{
  "num_hidden_layers": 8,
  "hidden_size": 320,
  "n_experts": 64,
  "experts_per_token": 2,
  "d_expert": 256,
  "d_shared_expert": 256,
  "hidden_act": "squared_relu",
  "moe_layers": [1, 2, 3, 4, 5, 6, 7],
  "router_score": "softmax",
  "normalize_top_k": false,
  "routed_scale": 5.66,
  "balance_loss": 0.00545,
  "balance_bias": false,
  "router_z_loss": 0.001,
  "init_std_router": 0.035,
  "lr_router": 0.00139,
  "vocab_size": 4096,
  "norm": "layernorm",
  "norm_eps": 1e-05,
  "tie_word_embeddings": false,
  "optimizer": "soap_variant",
  "learning_rate": 0.00555,
  "beta1": 0.95,
  "beta2": 0.95,
  "max_grad_norm": 1.0,
  "batch_tokens": 262144,
  "max_seq_len": 512,
  "train_tokens": 666600000,
  "max_steps": 2543,
  "dataset": "wikipedia_en"
}
Below are experts of layer 5 (counted from 0) of a mixture-of-experts language model. Rows are named router (the router's row for the expert), up (a neuron's input weights, with its number), down (a neuron's output weights, with its number) and show model dimensions 160-239. Each number is 128 + 24 x the weight over its row's rms, rounded and kept within 0 to 255. Numbers have three digits each.
After each expert's rows: a language model's description of what the expert responds to; "mostly gets" lists some tokens that are sent to it at least half of the time. This comes from a sample of Wikipedia text that the model never trained on.

# expert 56
router:162151116101136100102147086114110122098127165126195153111120156116112109107116158071104112141130137120132115069096104180125151129140096123138103112116152141103130105135170117104126151156132109137134132117091135143096106129096159176153131129
up1:124117149130114113078163115125131166153107132113137144118138145093152176139177133148151135138126082151135070118106121139107118137161168092050154123145099131086114108123127111093127118129130133155134138157121152136154118133134132127118149122
down1:143136129155130150111132103147121113106137123130162136102144096134130111112115132138122073144104097092129177120141169107110162121106098141156104124148123113088162114120134155036132141126168092108136141168113143185138126150119142098128139149
up2:120142095186130115175107143151128126099154113141168136104150128147142108141129105097155130153130134135083124119103110109148166138177113120121102131093125093132150159147155128111138106099096121149094166092146155129109102109067158125095109151
down2:127119104119147117137155105077092149162129149153095125151151135105114122101096090118097120117116133162156121147139120123156121161144141141104174145102144149181081092147098177117124138128115100109152125162099127142131153125075123109205110129
up3:151147105154135123145137120110112105098134128124115141120116094168133093140135161116096141140176112127080150151109165156083121141110113122101118134125110153111104121127125097162145133141104169100104132125094110148148155132129090158133151108
down3:102143175155118120134120158149159151144116151085123102170170063122134157156112101130149163134135140114110050136129085113157132094113110107082118133131153124149123151145130103123121090101132120094122153114106089117107107154100098139111115097
up4:145137131134092117127172135097169147135086119111161150126135151152115163097141164133136122112164137100149100122121107159098148158154117104120093119104142132106123126175140116097140113120116128111154154076123135132105074059090141173100128132
down4:131140141139156133137107164131100150138152155150108148134133132122123102167086103111140118110116115111168159139119109097180156118106114122134126155146142115141144124143134105119115118131160143088149096148125137100096152130137125085143148184
up5:114129119125087122140117157100107122086143110142157133122119131173124171115106123123175104099118103142135125087127120110109125143143132153100150160139122086107104115120104118105109121110113098099178109134155175092132147135146151134096147124
down5:112092128135133131165107159174169139154105185111140116113125140147162123153149128090103109165154122128086118121113096137147082118111103123108117078130161159182122154150153112111107117160124150159126130141127133149171150164111166095152123136
up6:149148110167152099149129101129120129138137129179116156121087158128093093083123156157133112106168138139140139113120150156157130130113141133106105122112111157155123123114149112140139143128129109123125145138155146163094108157090160164102121093
down6:108139176145122138125113120119107140093131163135111137121110126170137056149169121110158138135155165084129150136112130113115144106082092135110152151128163143107135125190130152165104120127112144191151120140126134153126136146131136130124117138
up7:165121151124124091138156118134137149103123164140101138130096144170159107112104134133140140136200106094092134097129170145154117112131129157138092115147161093169099137114118110087149118099104118140142118146124113120175152157108138147158118136
down7:137107067099135157110101116154100144166167057140190108078173103127140166159149150091130178150119148147110139149104149103150164128145140065154124160135104156132131103099106140124136126131135146140104100172180099138073129154066108099141134161
up8:131137090141125137126108176146124157122131158131107144091116144122161101108105134103119140143137147087128118114107126112148140133130145136107130134135148105162104094125157105118102122151132131160174162114151137089106124120119166147147113180
down8:162156108131092154079077122131088171163138102128114140135179144120140096131133140089109128121136157145159121127110154120139136101136094137107121116080153104170150140049174145113145120143163161109120136133123113141088122100144134081151159132
up9:109111109140167088138130128130116124123143164108176132145179092135124168129133140153133112117161148144091095101097125145109155139159126118178119124126142102095132131143136107093163144082194141081141143100066137132132139118142128125124139143
down9:116141159153103109121151124103157121123151137117111116152123126144127107115132137148180142150151148149137079121113157107148166112125126130104121143128128097087114115171126147111113154072168134144106134119142109131146144088075144125094153095
up10:167142131134091143166164098123098150121146088160174105113091135150131149135142121115152146158168151092130157085142093126103142123124090142140136108145147117122127102145176065149135128156159114166100149139144179129090118129108153119113125167
down10:082139142130137105129133124137114112139092102100166151117154108157108156132141155130173132123134161144151131118117175145133142107134127080149103134109139095129170146110120173135178172116109120116114109132176106145143123152176127166133114117
Heading markers, name suffixes. Wiki heading markers like ==, ===, and Scandinavian surname endings such as -sson, -ussen, plus section words like record, features.
mostly gets: "า", " ====", "itect", " Occup", "ruct", "uss"

# expert 54
router:166144088119156128143142108134140112119086141166148133102118165118135110137131137075151103131146123089141107119080111127120158161153121101163132107134180159097111130122163112115115159173141164117129145091071149136106097108093177146152150125
up1:133114142154124121130050119125146131151126095159171122137126091126066132160150096129143112122112108087128109098143155126090110128080128137135124093135134194123164123139098168134154095149129129137119115156148148124145146150126123102140113148
down1:107145130102147157126104098113128136165136098167176111150148127093077161138101151113140113106143129128147121116132134093146130178134105129124145132151168134158156079139122135168134144134129108106147159081109167146127138113149165129129117097
up2:161141104103118128088139117117095120100156148132163152114144161137130115097103157109179182119128101153118142136122103131114165134139141112129125100097106070100094078130144083121125166113108107148102126109107140151147104138092163150139164093
down2:136162140129159114128133102155101097140125108103113098150102148152098089165147137130123134115109107169123105184085141128141166119156144128088126130156107139157134126138107110121159089060138108126120167129115129178102161151130129117118132124
up3:162163114104104122083119153125131123133167111137077110109157126124150107154140117124091140122114106059131141064151176115126129145119132147170138124156153171146160124159105157121122136158119165115134163137166144129129113154138107155160124089
down3:137091144135097096131069135071120136118155117162104117126162145128179122129127134096128144123162108108124130135097089139098094096151137147111117136145085137156110140116134102172111060084109132129093096119127125128087115158145094172177163083
up4:136125163158167087109100132115140135106136109089139141096126177144103143140128129163123131121135126096174138149111127130118090180176152124077135110121108113129114104102149116104128123127121115098085134109101084139152108114087132168082122123
down4:141119139141130137119130145142167125168145080119127172115130123152125151111123144121069096070141130112142140115127117102102132101105124111149116116114114152130141130101102091095121145098127110144125150135123149125112122121128106147113139152
up5:134117119144179101109136131112093120124147117125128143113148145093133097105141169123145158119102145156109134140130160139144139146109140119120127101130100121106132117121130125150114154137179167121110181137140160100119132124155105147115128146
down5:133174133110158103103124132084104145147123147149139120124135133113087100133126130150107116141131157156097092173158139138139110107142146120152094120150182144158139138162124176140104129111126128172096134110109112120167142082128126130140149138
up6:174160127108120129131154116145136118114108140140126133152119128140142164126133102117123129106150106105160103114143150144127081109102104120121123075117176119164126140115133097086136113108151111138101145100102142117117157178116152142165172063
down6:165144103095109156094157131125123088123193175110111121130105104127171129115164136134116107098110118154157087107095135145095112128147142150132140139122135117101111074125102183123108092118148113123108137134117144144162120091133158148118111172
up7:123143105120158130137104147098145130137123096096146129130119125133104173101138180137121148117124136133075156115099112117195193118181145121116146188028146120082125144112167145118147153138129160093105105130107117134102135145106085139130115137
down7:098150130132123144060122125133141135092113099127090166126151141126147189113120158150140125136113155127136079149126143095105114114093151116084148123060111136089135143129109133154124100110132116102153129161127108100137115115118113119076129120
up8:134132125132079106163130111135130140135167111149142134100150139085176133102125193125172139119124155142127119132092124135104072158129095173159137098151112155121141138145139078120148117144137134121096138158100101150133134116132134116115141118
down8:150160112165118117134150139102091138091114126131173174086088134147115142163141135159109153136104137123119132152151108146147143134074121111125145128110137113121069114142112111089191119167160132172135094104142110146103119106136131140155141171
up9:148124115095149130100143115131146117117132129168116124140113130114156193154104163157145153117156142071113078138147127119097101159118164111133143109155133113110088091094167103074153113128128125111168163129144149122151086120177127122118153107
down9:125124135141133118120096130132074105138136116170126147136079100119138133158117117167157169160144146134136156135103150115109133152101116162131128087143148092190125120110141133115154123087125117140153131143153093115090109135153166118132138153
up10:138117141127172107124106147088087108093069113146155138131167097096121100155153134084184147063126104116147176175111143130133148171121170098095131129180132119125117138101145156109132083152131125118156141120116130113111131105086146129143150128
down10:140146116124150157146103109112112093154117077141148146165149078115121152123120155110180137127134155099163157112122140121202134113121138109145130157111065137139138159131118176125145164117141129083121099133131147132158119145176122098115143126
Latin-root word pieces. Word pieces inside Latin-derived words, such as j in adjacent, adjoining, str in instrument, demonstrate, and acc, vis, assist, term.
mostly gets: " law", " government", " ac", "j", " music", " port"

# expert 16
router:130149126086168113127120123081149133077098117141162162139072132115133136121137132119147134131122145097166079160106101146118136162176125141134097124103168148088089090163126094135134134163157153136098134112070147118115106122127150157151167136
up1:151109140101120084123148136133153144099137143094127142085145156092097127122136133129132128157147151132162118109133159133119069149134055143112165123112130127138120122149119115119150137159103125142123130147104115138158104119122118155134143109
down1:126086075092102122119096153138109126124156135111102173146107122126133126138098156129127146154135096085148119143088100138116138103089152138139131142140121155106126120144136163112110154128171094124147108118143153170187147123156154128152157109
up2:139132157141145084155143142096109136163135100125205135161111151154137113095135130096164156092138130110125122138122126148135109114105155105135120133112135137151142093115121140099139098166150172110095105135141149094101145113126106131158148165
down2:141135159118109098142161119130108136143130153110136162097076103142143127152132122175130096128126066130134117158136123133124145155141156082114122098129090152145128098125128125152154103142113094139095127113133138129100118102095127093133140157
up3:174128156123157123087124162079137133148143153125119144143149132157129183130132124152106119114120115111162120132126143107121104134127136158116128102107119104107141136121154136135121112142100074101161126103141112136116134175140126116120118101
down3:124146153104112103122155132120129152111083124118169100118108116152163138113120099130169129125151159108127117165090097150144144111161132107162117148120130122165132092154159166127121107145113138118122114090118164123123120093140133154090164160
up4:182124104102166102155100153127158143040174144180122110134122124134126180105096149126127169138113139137124174104150184119103109133089148122111095141161162117133112117136116116124154104160160146116137148139098139113131114119135155125118153132
down4:107141095175158102145118149159118077127133093127120149146147113106106135132125152135128132133091136122167099123113133096152158101138111134100151115105153124130101133163102125145124107132135113146069121144132158121088162142173137091144146147
up5:162131111092194111133168175095117109120124106124168154183103132165129143135133118105172097107117121125094074115104106135107143137162129088103140137096134083135131095125131113124138126140148098157143146150132098118144158138115119148141114119
down5:149140143133112142135111148122146100116092110101139161084108149143082103106155121148122111132124093179100094140116134159097124114119130168121111107149091148135126106099158108127139113114129089153121133164125135154151131109152121132130148164
up6:152123110164086085092125166093153131098128127095126149132091151118153167110149129132151127161160177152097108116163128104121119115159077106130130141087171079146083112096177124138123131114160159152096144133060138127148140126141139127142113152
down6:112120144125149141119141150150122103149133106101146166165156147133174128128126057120148126162115130099181158161116151153105144142136092116185140097141155091137153090140135125137138197064076097141136110123125121098150119165161121148157061106
up7:153098116148136102169110111123130132113077149135146145126121139095129114150124101133131136115125166127130105140103098129094131150138108112099121110128125125095139114178106110138138132137125138118138124103130125089119145118134129153141107157
down7:145118076091132138126124133106135116130172149100140140128137098184145161127126152138157139160142103111130139131162088115130141123143154092105107098152139163141102078119110145151133107121113165149124106143129142128111153114128128137129119141
up8:110135115121100196130157104119149107169150125120158096154096141149121127146129123120150083108121121108124100147088122109132150156153106111119149146138081123124086142104164141161135154134122105099124143104103128112116105148136147136135194164
down8:098125124089146137166120144108111133128143123160089133137102130140086143144134092115129113140138151146103153178111154166110106124128153153136143132141124164135112126127104126162138117098158092110136131129140157112146145080163170095114114115
up9:184151112098159104102188180123143129096048121119126166112135115149150115084116120126115116149180162120132146082136156149170109099129097103077143119080121109108164122155161113104167126135137118136119102118111138118139142154099112154142150129
down9:130092151120126129139138105172130094121114130122132125156143137108131143135154145108140165121158124058125126132104124147146134098143162125119161127157112158063155120116147171096141176069109167122136123139078145169105150136133150128162105127
up10:178135128107093136140186146133139126127152135201123164114111117134124168130129112132149144089146122079102160132098156146127177110134145147162155106105116116144162135113175107134138120102132096103179128143124128157132123155130142147131155107
down10:129125174108157131159175121149111129143139165179140127104129136132121156134152137131136113141127116094169113148100156145159073090148140099159108119135150132121173114099124130158161142152123114108145164175142124152111163131111122132121126094
Letters f and h. Word-initial f and h pieces, especially after hyphens in compounds like seventy-five, Alpes-de-Haute, plus age in birth dates and sports-score digits.
mostly gets: " Ab", " h", " resp", " H", " appear", " addition"

# expert 37
router:156135123130171102114142116116131137111112154121170150093116161151126136097116167107158136128122133110150094118096097150142166141149128096136114107098102127120120115161136111113126163156114138184123134098077156145097117128099146130152145139
up4:114132099117108137111113182091159113141107134120125139101092133166093153103154115094138152138124133146127126114119105141139139128085138060109130118114115090114140136144096158083128115150133176181112072139142140135147082099138166129151138158
down4:130109166102121146139129153149110108138145123086107136118154128158183159143123088108141126156119123115109104118138127108137102143151114111129123104090105084157167156132111141136133127117140123171138130122096131119105181124161144108121102138
up5:151132141096138094140136153137147097114120114103146120073123111120189108102096092140097101110185132113110119158118144123091172122108112105083116134133088110170138064162162142120178119126175118140123136165133161075143093109145163104132134112
down5:120113158123160171141111154148127146141133136119147148157082169106113086170101145150101138124144163142147101120138167154119128153095113149136159131099159080140147100145151140134107110126150130125114154140147138161127130119140146125155146134
up6:126159163182131069128166162117135096060105132158117136204120144121127139122120124126166101108136141165121076128168193115098126135158150085101099080099130142142154088127145135110123090105152154158125128088103137164109082102140117159141130112
down6:100100101127103110111172179091139146112085107157133113105119103137075174101100139134108086133153108154130121107143108178105154127126203147158121102153151171151144122095145151155110129177112135131099113130101153104118139139105106107146119144
up7:112116123134122111163109169071086121123158128135157122122118173171147196113125096147118087120137095126144088139109113128121133097128132113133131085126154139106158129116125133082118132144130097145111128156126106134168125112122127100142127099
down7:087130186108111110145103085147135165136143121153159092131100147166132116114156128173091099131105135116118162129134158141105123104129105121107101113122077078159124167119171125108128125133147122091087095129106116157121158109131122154147118117
up8:102083083140096122150103108168141117124153152096105077121153093118102134147114116131134138116160147116130112133135169139169149124127135157116115165109163138160153118153118132128135132141114073123121107132179164117149108117141147178184149147
down8:140050120149120138148173137141068136099129097132145119164106099135101164162123113104124118137165129146109129122108164107139128137119148098105103120124154101097145109177167133147113123122128103123138080118113087113136125141165112117122151126
up9:159120137127091152103158110097115173176112156138121097126157147165132111081169137130120118141112154118166072168142094142132103179149137141117153128115183127122142125137083115158101106144125127125176133126107108121144128134107119123106099138
down9:164063109167176159117119123128107152124124104096135128149118137134169131147129138146131129129143113105176102099166136177172145089139149161133095093143162135196111127096131122113121134109135132081137131135071148131137164126141120122128142089
up10:136132139087120089170138147132136148107102092134153173125132138093135108108107116146123121072161152116101135162105130130162163123120153071097079098103125129091169127145167108154160118155135082128148102130150164114125149092138179142136165120
down10:120087184125136110128139133118163152092136109098098175123082128100131127143116149146119116127111155120112117141125102154107125144124127163143115118131110126139161136150147121121125159109137106095137111102116112181157103100154112128114107114
up11:158113097108140116154136136151099120139156087118110120124100111122128093107129071114121103127159135123134125104125127122099125118149137149142135141098145071127097112137120153117127104122090125186099106121150141109122108119166152129114113159
down11:145132141142142163142134116154123146164090132106148130117101136103133075177103148149125140169142085111100159145091152130121173162092144143126111135150154106123119134148106176145144142156105168119154138120181123104134157134140101154154156164
up12:133135137119095125104129112129155130138060125130137125135126135147124128128132160114160153119121110115145089062115105101119175152103133167123124087161152112112151127169155112100145146198111106087112104171099073139159108157130116116154142136
down12:145117134136165120129106108083097142097170122129115141159126135113114098156125123123086136102133126148102172142147152089087131137113101166111141097127120142127128131129132160074159117109147105112164132106123102111134072151101111144118181087
up13:144113132127121128135109139115141125142116184151103152116095139122099176129146137142134121139123105144140101099130155144127146161152154100148086144119096131125136154121144113168106053161091118147182120173123100170137094137127118142113152110
down13:133114135156116131153134127076117090123176137159169112084143138157115135151114116174091144140108092158110115122137087149113146125178157117130177145134114126132100090131095138118170129161136146175116151150108108164121144090125111140140153104
Word continuations after prefixes. Middle pieces of long words like ust in illustration or industry, single-letter word starts t, b, and nouns such as Gold, tour.
mostly gets: " t", "ust", " Per", " Af", " ins", " tour"

# expert 12
router:149151113091175113134131122079170130112119141127156150098100190132146128122101144087139141149120136069149101144109108155116125127147120110141114087119157138108115089150150111121138163142122173131102126086115187138094107090108138140147169115
up1:113161129185144078125143144108136140161142126132105138129114108099135116098123156068097121135148125133090159141119114130103146115139146087144135119126133145096108137100163099162162119155094150115171131141130156105092117116110154148154105123
down1:138130128155116139132105120113139147130115122117169141125123165139141118136125113135115155133139129129092120136070170140141105130141137176124127173172080142169163161171125163123148139179060153122141123131142143118131117152129117108084121142
up2:134174098132144141117134102112091115092147120148172159085105152162106111122153116147151107083155167082153100087111148111109133169161078151130098139103105123095106097156123120101125108127113102151096161088087131106089071074135146138107157127
down2:156081127098114133122131101152104133087120148133165132116120133113136111116153095100141121143163100146130122124141164115135139168121116123147127156133120142128143141135181122152139104159157095145079145083117125129148130102136096098118117144
up3:146128139128148107102111170098155114114141118123167144118133152148157145090162123119123092083136121095115142138101146135107126116118158141134162091118137160102112150076143104154147141183196150112138098160107134072140129148110126141116139176
down3:113095099117125170137107168143119139112106133107084155142179136125080126134134138111104127147163153083146134120110113132115108117106140167131115123179135126151099206144092134156126142109122143130153122115129118146099145133085133110134107099
up4:135150123147127104081059120080123112128106143155082141130172112134127145113172158099150096135122140089166162143154142130100092119166107157134081108144117117143148123148127111107122130133106125125138140135134146120139078115139123093086131118
down4:089108143127092109135118139123135112103080133106093131156112131170183113094135131141119132154138101109142147152081155100092160152079128109154152057185113125161156135127157123137145169133101124159131123169136148105096126129155138135138127134
up5:134136135126125124103209137123150145095107144164158146116129156106110105148119136119129151109142147096109077089109132134124143131145168108133147131135141168125090170106150154173121172113136105108189099181080134144105151124141160141137142157
down5:137178148097145171132092108097117120150114081152137142147120152129130131142102158160154151108135082116129147179133163069111128143075165111105096142121146174132148115149137143059159122099153143121127099157093121176133172130113102156126158120
up6:163130132089148139123126123089108128136119115119150141083142129105159097101130149122094128112130102159166134147161080154105174138100136138115136128132097150102087124096139139129147140122104129112062183084115114125085152101146110117106141148
down6:161139149079110148078164115133151123103133148145138080123126143126135130103112145141149126181135087122099122104135128096106157136106136110142134108165145134120113138154130102122098109153119103136073122131137115113113162184118140121101101117
up7:127158104143127098132144142109142108133144145104165153121160130133133102099101170083158164100157158098143099101093137151146131124152112119132094130115104124103132063151143111116111142164176187108119108121094164131115132134104160186156111096
down7:097090164127117121167144156126155150103109160134099142160195107114149094155124117115128113113140105166118177134123133116133138110115133084111112132111099102130122141142190129101122146125129153143095137101107132147112144156146135137169153141
up8:153118147130090159139128129094112147082121124111122138098149175151152175114140134164136119168144109113122088140161152115125128149128135114139138131062123144097133123107101115103068174139164149170092138110130132172132106113105078118120131159
down8:130154157149150116112146118148154168137122171166127163169109102114146119134102161123139140112154142102071148147134106092111126128165143122107130138112106093183120095107109123117111121160146089137089120117130097094120152163115134137159100146
up9:189099074112153153138160115118107134122096129136165139116124143124140120084056166100132154084110117136161126116134118129096141160147120132135102123122110104118132093168120124146118142136119106130135169105133138137114128145058186180173118086
down9:109092151130148167129151131143154114175157118171174116121081136098126122137124174149124119112138131128128159098118133102104134124110177076144143128123101130157144100140169159096143146114146093137116103138146107177114104132131134110133137141
up10:154175112113097145117155106111170107129116166155119144079133071122113143140159130135159152130148159133133148122121103099151115131151129109122115134139147142121125126122160076154130139170081144132163106106081147134067146134110126127098129154
down10:153146154135129134118106120121133187131118131172121109135159137156136163124141139133130079084109163132119120171113168132142124095113119121125077169108177105143092150121130147122126120098115121132144149114155106141129082163125144134124112130
Noun word-starts. First pieces of content words like se (seems, seafood, seeds), organ, appro, invest, cl, and blank spaces in table cells.
mostly gets: " se", " appro", " organ", " invest", " Ref", " invol"

# expert 14
router:126132080124145147149116161102119146126075166170149149114135161131138132107076131100143142097125111148136119113118106161130157152146090124117123084109136118124103090166143091110119159144139150133129142110118156131124120105125146139133169114
up0:131126102145114082145151140122129122119127143115152115120115151167151162109141113115133126107123121122126156125133122132133089092115134153104099099091118145118094087152153139129174120147122142126163168111069144138139154136147166143124125152
down0:170134120116108138088128143122146148118153125155146152140135083161166138104104140125142132071124111171144140114110168114057136154103134086121119147124120092127152134108143141108133109166109132099140101106148136190142173171165127161092111155
up1:127168153139124131109141161132142150105158149161145129111165099153129128124086134159135138112089177091162127135130099135103140108148080134123160149121134096150131106112128115127162171137080121132130181080163160109115126112078142125124117133
down1:128104127127113103105098175173119094161117149096168172100067128165151129139143090162131110089128145121129111184098159148087145155141151111153098140162100103152116137107114179119124155132134115137101074135142089119151161120112088140150117108
up2:178150131117101090141139134138117095156140079148080128111082123107118148105156125099159140121153103128142177106180127167130078140116133087099150139162119140147105103129136074142148102124129122056111131135132115155112119188136138151085144120
down2:163146155123159132134159120129105130103098099149137120153139117137166125131150140118132085135127145125152132108126101125169125125127177113109127141129138144138137129170142095092135138142148145112126114116172162131101107094113125156156128149
up3:176133101129146119093154109112107102111128127115141131074116131123153105117115116086163155117127142105162123132098107134095122136128118168120152125123138115116112129142142120122125182153159151135110140131089167127142090076123155151132126109
down3:105100144148151161140131104139143160111184088131106085158131122107118134128131112132118136148142143105122156147098130093154124106091136153128137100128121109175114113135125125127130149130097131138135147076125102186130105136154100132133141084
up4:117134100130106134100163130128149169121113159201120143116096122149131135126112113146134149154140121109137111130131142124111152121116100160096137098102119142152114156146134120095111116107049087083128136099130139157129114131120120151111147121
down4:135127152136114136125124158114136073094118128164136114125107111132129163126145137096073106089116162091115124151088112132096104096166128122133109115158118140132122129121179108108118093083138165115156148135120160102141115133113137099141146112
up5:131151159084133065162067137126161120161129145128127113097095130094106139081122098082122145141163109137112158108137126159094154146145089095134096144124135120105109111107110120085135089128108168169079130112159165134155109113161122140161138113
down5:093131138169130153156157149149081200128144097119152163153154132106132115122135103117118140138134170134109149141152158088146107144112110179092122137145157142145114112129163149129142150148100161081110121157123104120154073190147105075089130108
up6:147117119100154120135097128105119093153121125155106154126119121135137148101105157164117117171119126109171091113108099122068134090120126152113153095115145175103192100108138126121160138152147129126182142115090145161097140131137105155092130137
down6:092098101129131128152109083131132123092141108105137155111171125108160130095112112084139187127116142127158104194124135127140117145159125145180108149155106104138113130160105153138145124145093092107122097139133143137131144120103100120099144107
up7:139126121093103142100116173140097116132110116129112137158127098117117098130158124096144110128154124139100166118137090144129148143131140116091130148128122128128092073134151087111113107146143171135107137156135144152115126125137163102119116113
down7:085157115108145090131118152152141113078087138096083136140145173128146148163197156175123106111105116111110155121129093098144147068137126098104090136101111146108157168149147122105168129157147127109093135141158106062174147109125152135165088146
up8:100124102174134108151147136137095110146134110101082145140158159127089150109128098142157102093148148098146146088122088136097133124162153110155122170167169125168089111155140150128113148102151079115105116122105109117107110146102122122130132152
down8:102148123126141118119127140159154104071126140117117124106126156166157141126128160126104151138136134142140138143175126174142106112149166138110151145131161159121141109168103126100117122110118126134107112132112099134121158115092088100141169146
up9:154113077152130123158156094143069146144096152121087120171157143153100157098164140128112123116132155116130095113147122141117119086134100124092092097108158175135118039120103083151077129133081088115191138146154103167117118122147145101158112080
down9:086160109101152119089172131104085166140111188144120169151144127105144118150150091147126081093105132140098117122128139147134112156123108111131085144111154115156121128119108158114113138144121108143134102119111106166158112104101152165115119136
Word-initial fragments. Short opening pieces of longer words after a space or letter, such as dif(ficulty), qu(iet), s(ummer), mi, te; also zeros and table pipes.
mostly gets: " qu", " te", " dif", " mi", " sol", " bo"

# expert 5
router:163131088137166118144154125095100114134120144176146166107116143120140130124116133092181096125144145089190104102122115149102132129178126143119099135122140139139077092156127117112079112158164153152118143112150153094100104130117132162116144118
up0:129122138151101167153121116144183122141104145152160143161148128090092130107147133139161143159101138136163133119120083118099136129168167123135094162126103130128106100129135167078111099117126124146087160119148130098114119143134156141098128168
down0:144148097107113096106113171113135108140141141117179109104152103132112099158080149124149157141095138152140114103124147113138110105109124110120145115154128156141174126123139152084156120086111143078129114126099149158132120155118183115137132178
up1:127140139099101183157180101079105098152109146137141153120130173164111125133112142142119125099120103126132148170079100170132113139115102089151085141142144112143089123108120100121105186135120108131111136100129123094105141187118155130133152152
down1:133106110128136185132154133106124133093156111166121130138086084138152119105124127118111142118125128127125106100095109092155141150110131111146110117118124109114132154098143135127169124140127079146118093129138119172135090153134132108105132124
up2:129105155142111150154129134155144145141083147130117144153144123124092135080143119142174107133144129138168128121130112141128119100136158125163111124086088176141078140185122141075150116094116119167124143106137146119095141117109114127148135173
down2:152164135121073123142137106156144118133093142157151110149168159144147145107147122147180144117114090125145118152164138121137126088131142118148140120147152097121127164143097104125110112119167196116132163141114175138116135114134158187154123111
up3:116110149108140077132140094130139112142129147136117154112130125107133079146127141130176099125147113117172115133120092157147184081130100128109102154145136092118122106132090114141097130099121077092153123158119128148126120101136140128129144107
down3:140108151144110117145120117139135064112173107150125128146122087125124111140141125124119127158089163122130167170119112143134125137158155127130158112095174079126136143127126089096143122117112125105174119106119145157084173138127166149136146121
up4:112132143086102115134183162103120120138119092106156152134119154178144152150150130134188165108146080134103117125133119126108113179117138110119125130116131174117088141160155113124128131098142122157171132108171146090123158130113122107123122100
down4:136114123126119101109111160138160132162150111144117116143173111111103118172138140152159122131112159143102096082121119086148065151122105107136169153112142142170177147128110074105138126120142158081135153060138147158138121100126148181122126135
up5:099130148119132139128117128123118115134121151131162100157113129098104155123095144131151148109131172190145130091119106130116124142151162147122136107121094137086120078141114146147126118123121116110116138141120125114128107159162124140114137141
down5:146114127124131152126118118112116131121100123114150113135112151127118127125117144147141144128167100131119177115157090142136154165120146129128124172068161131131133130140084119113152117162102117155145112169133163135094149152119119165116147091
up6:130124131091112126176093128143133131134097153140106175117117145139129151144138124144102129130144129087120083110129065153104124126086114162087135125112104107113147133123152146090150138148149103143114143085140189105119171117117144077143127085
down6:135097141138099129130121140155133101154121146066146106140093139171137130115129116122134129119085148118133136140141145114123147160158128111115156141111139141149178155141123138164126204141084121144122133105156132114123157101109168146157125118
up7:124124123147151155125113121108096119076106170113162149114144146126149087177102141105170128128120154162127099177116133139127175139130150116121129134104061163127113155128121127101089122103084138145168105138131142093046109145085134165118121115
down7:115139098126155166138117131079083152095122088181125108100119126124117155142104101150129144104129088140124164135110127117088120076121111145119175159145145114099152133132105126126138139168121113151138090072119124099167157138109116103133114104
up8:124130102124137156107098130129137104087162163161106159143146122181105152110123132133106116144131121125173121112092133116142159100104116112167128121138143133126088143081115137161147177137113091128137104151158121168108131121106165096148110106
down8:168135183102135155133089078157166097129132128120132089158164105084135144119074104154120085141126146118121081125083124123170156137134140153146127138101158083151153161104127135147141162149127149155164151110122121126140148134114131161145161094
up9:168127118092109129103114131124136091166139101178130149160142159138129126119125133116158098104099116111143153136140166157107077109144149129144132117156105128133088149132144154111162116151180182134149142126145145114106123173134168126112126144
down9:106105146126101109136138126164155124113120147123165124126093179184142140120125134183078136125123107188149116133141147138099160154152157143178111104149159126107155115105128147119132130104101114130147117111117117122134128113118151144135090150
Modals, particles, mid-word il. Function words like to, would, may, should, also, well, such in argumentative prose, plus the word-piece il inside words (milieu, philanthropy, similarly).
mostly gets: "il", " would", " well", " And", " may", " such"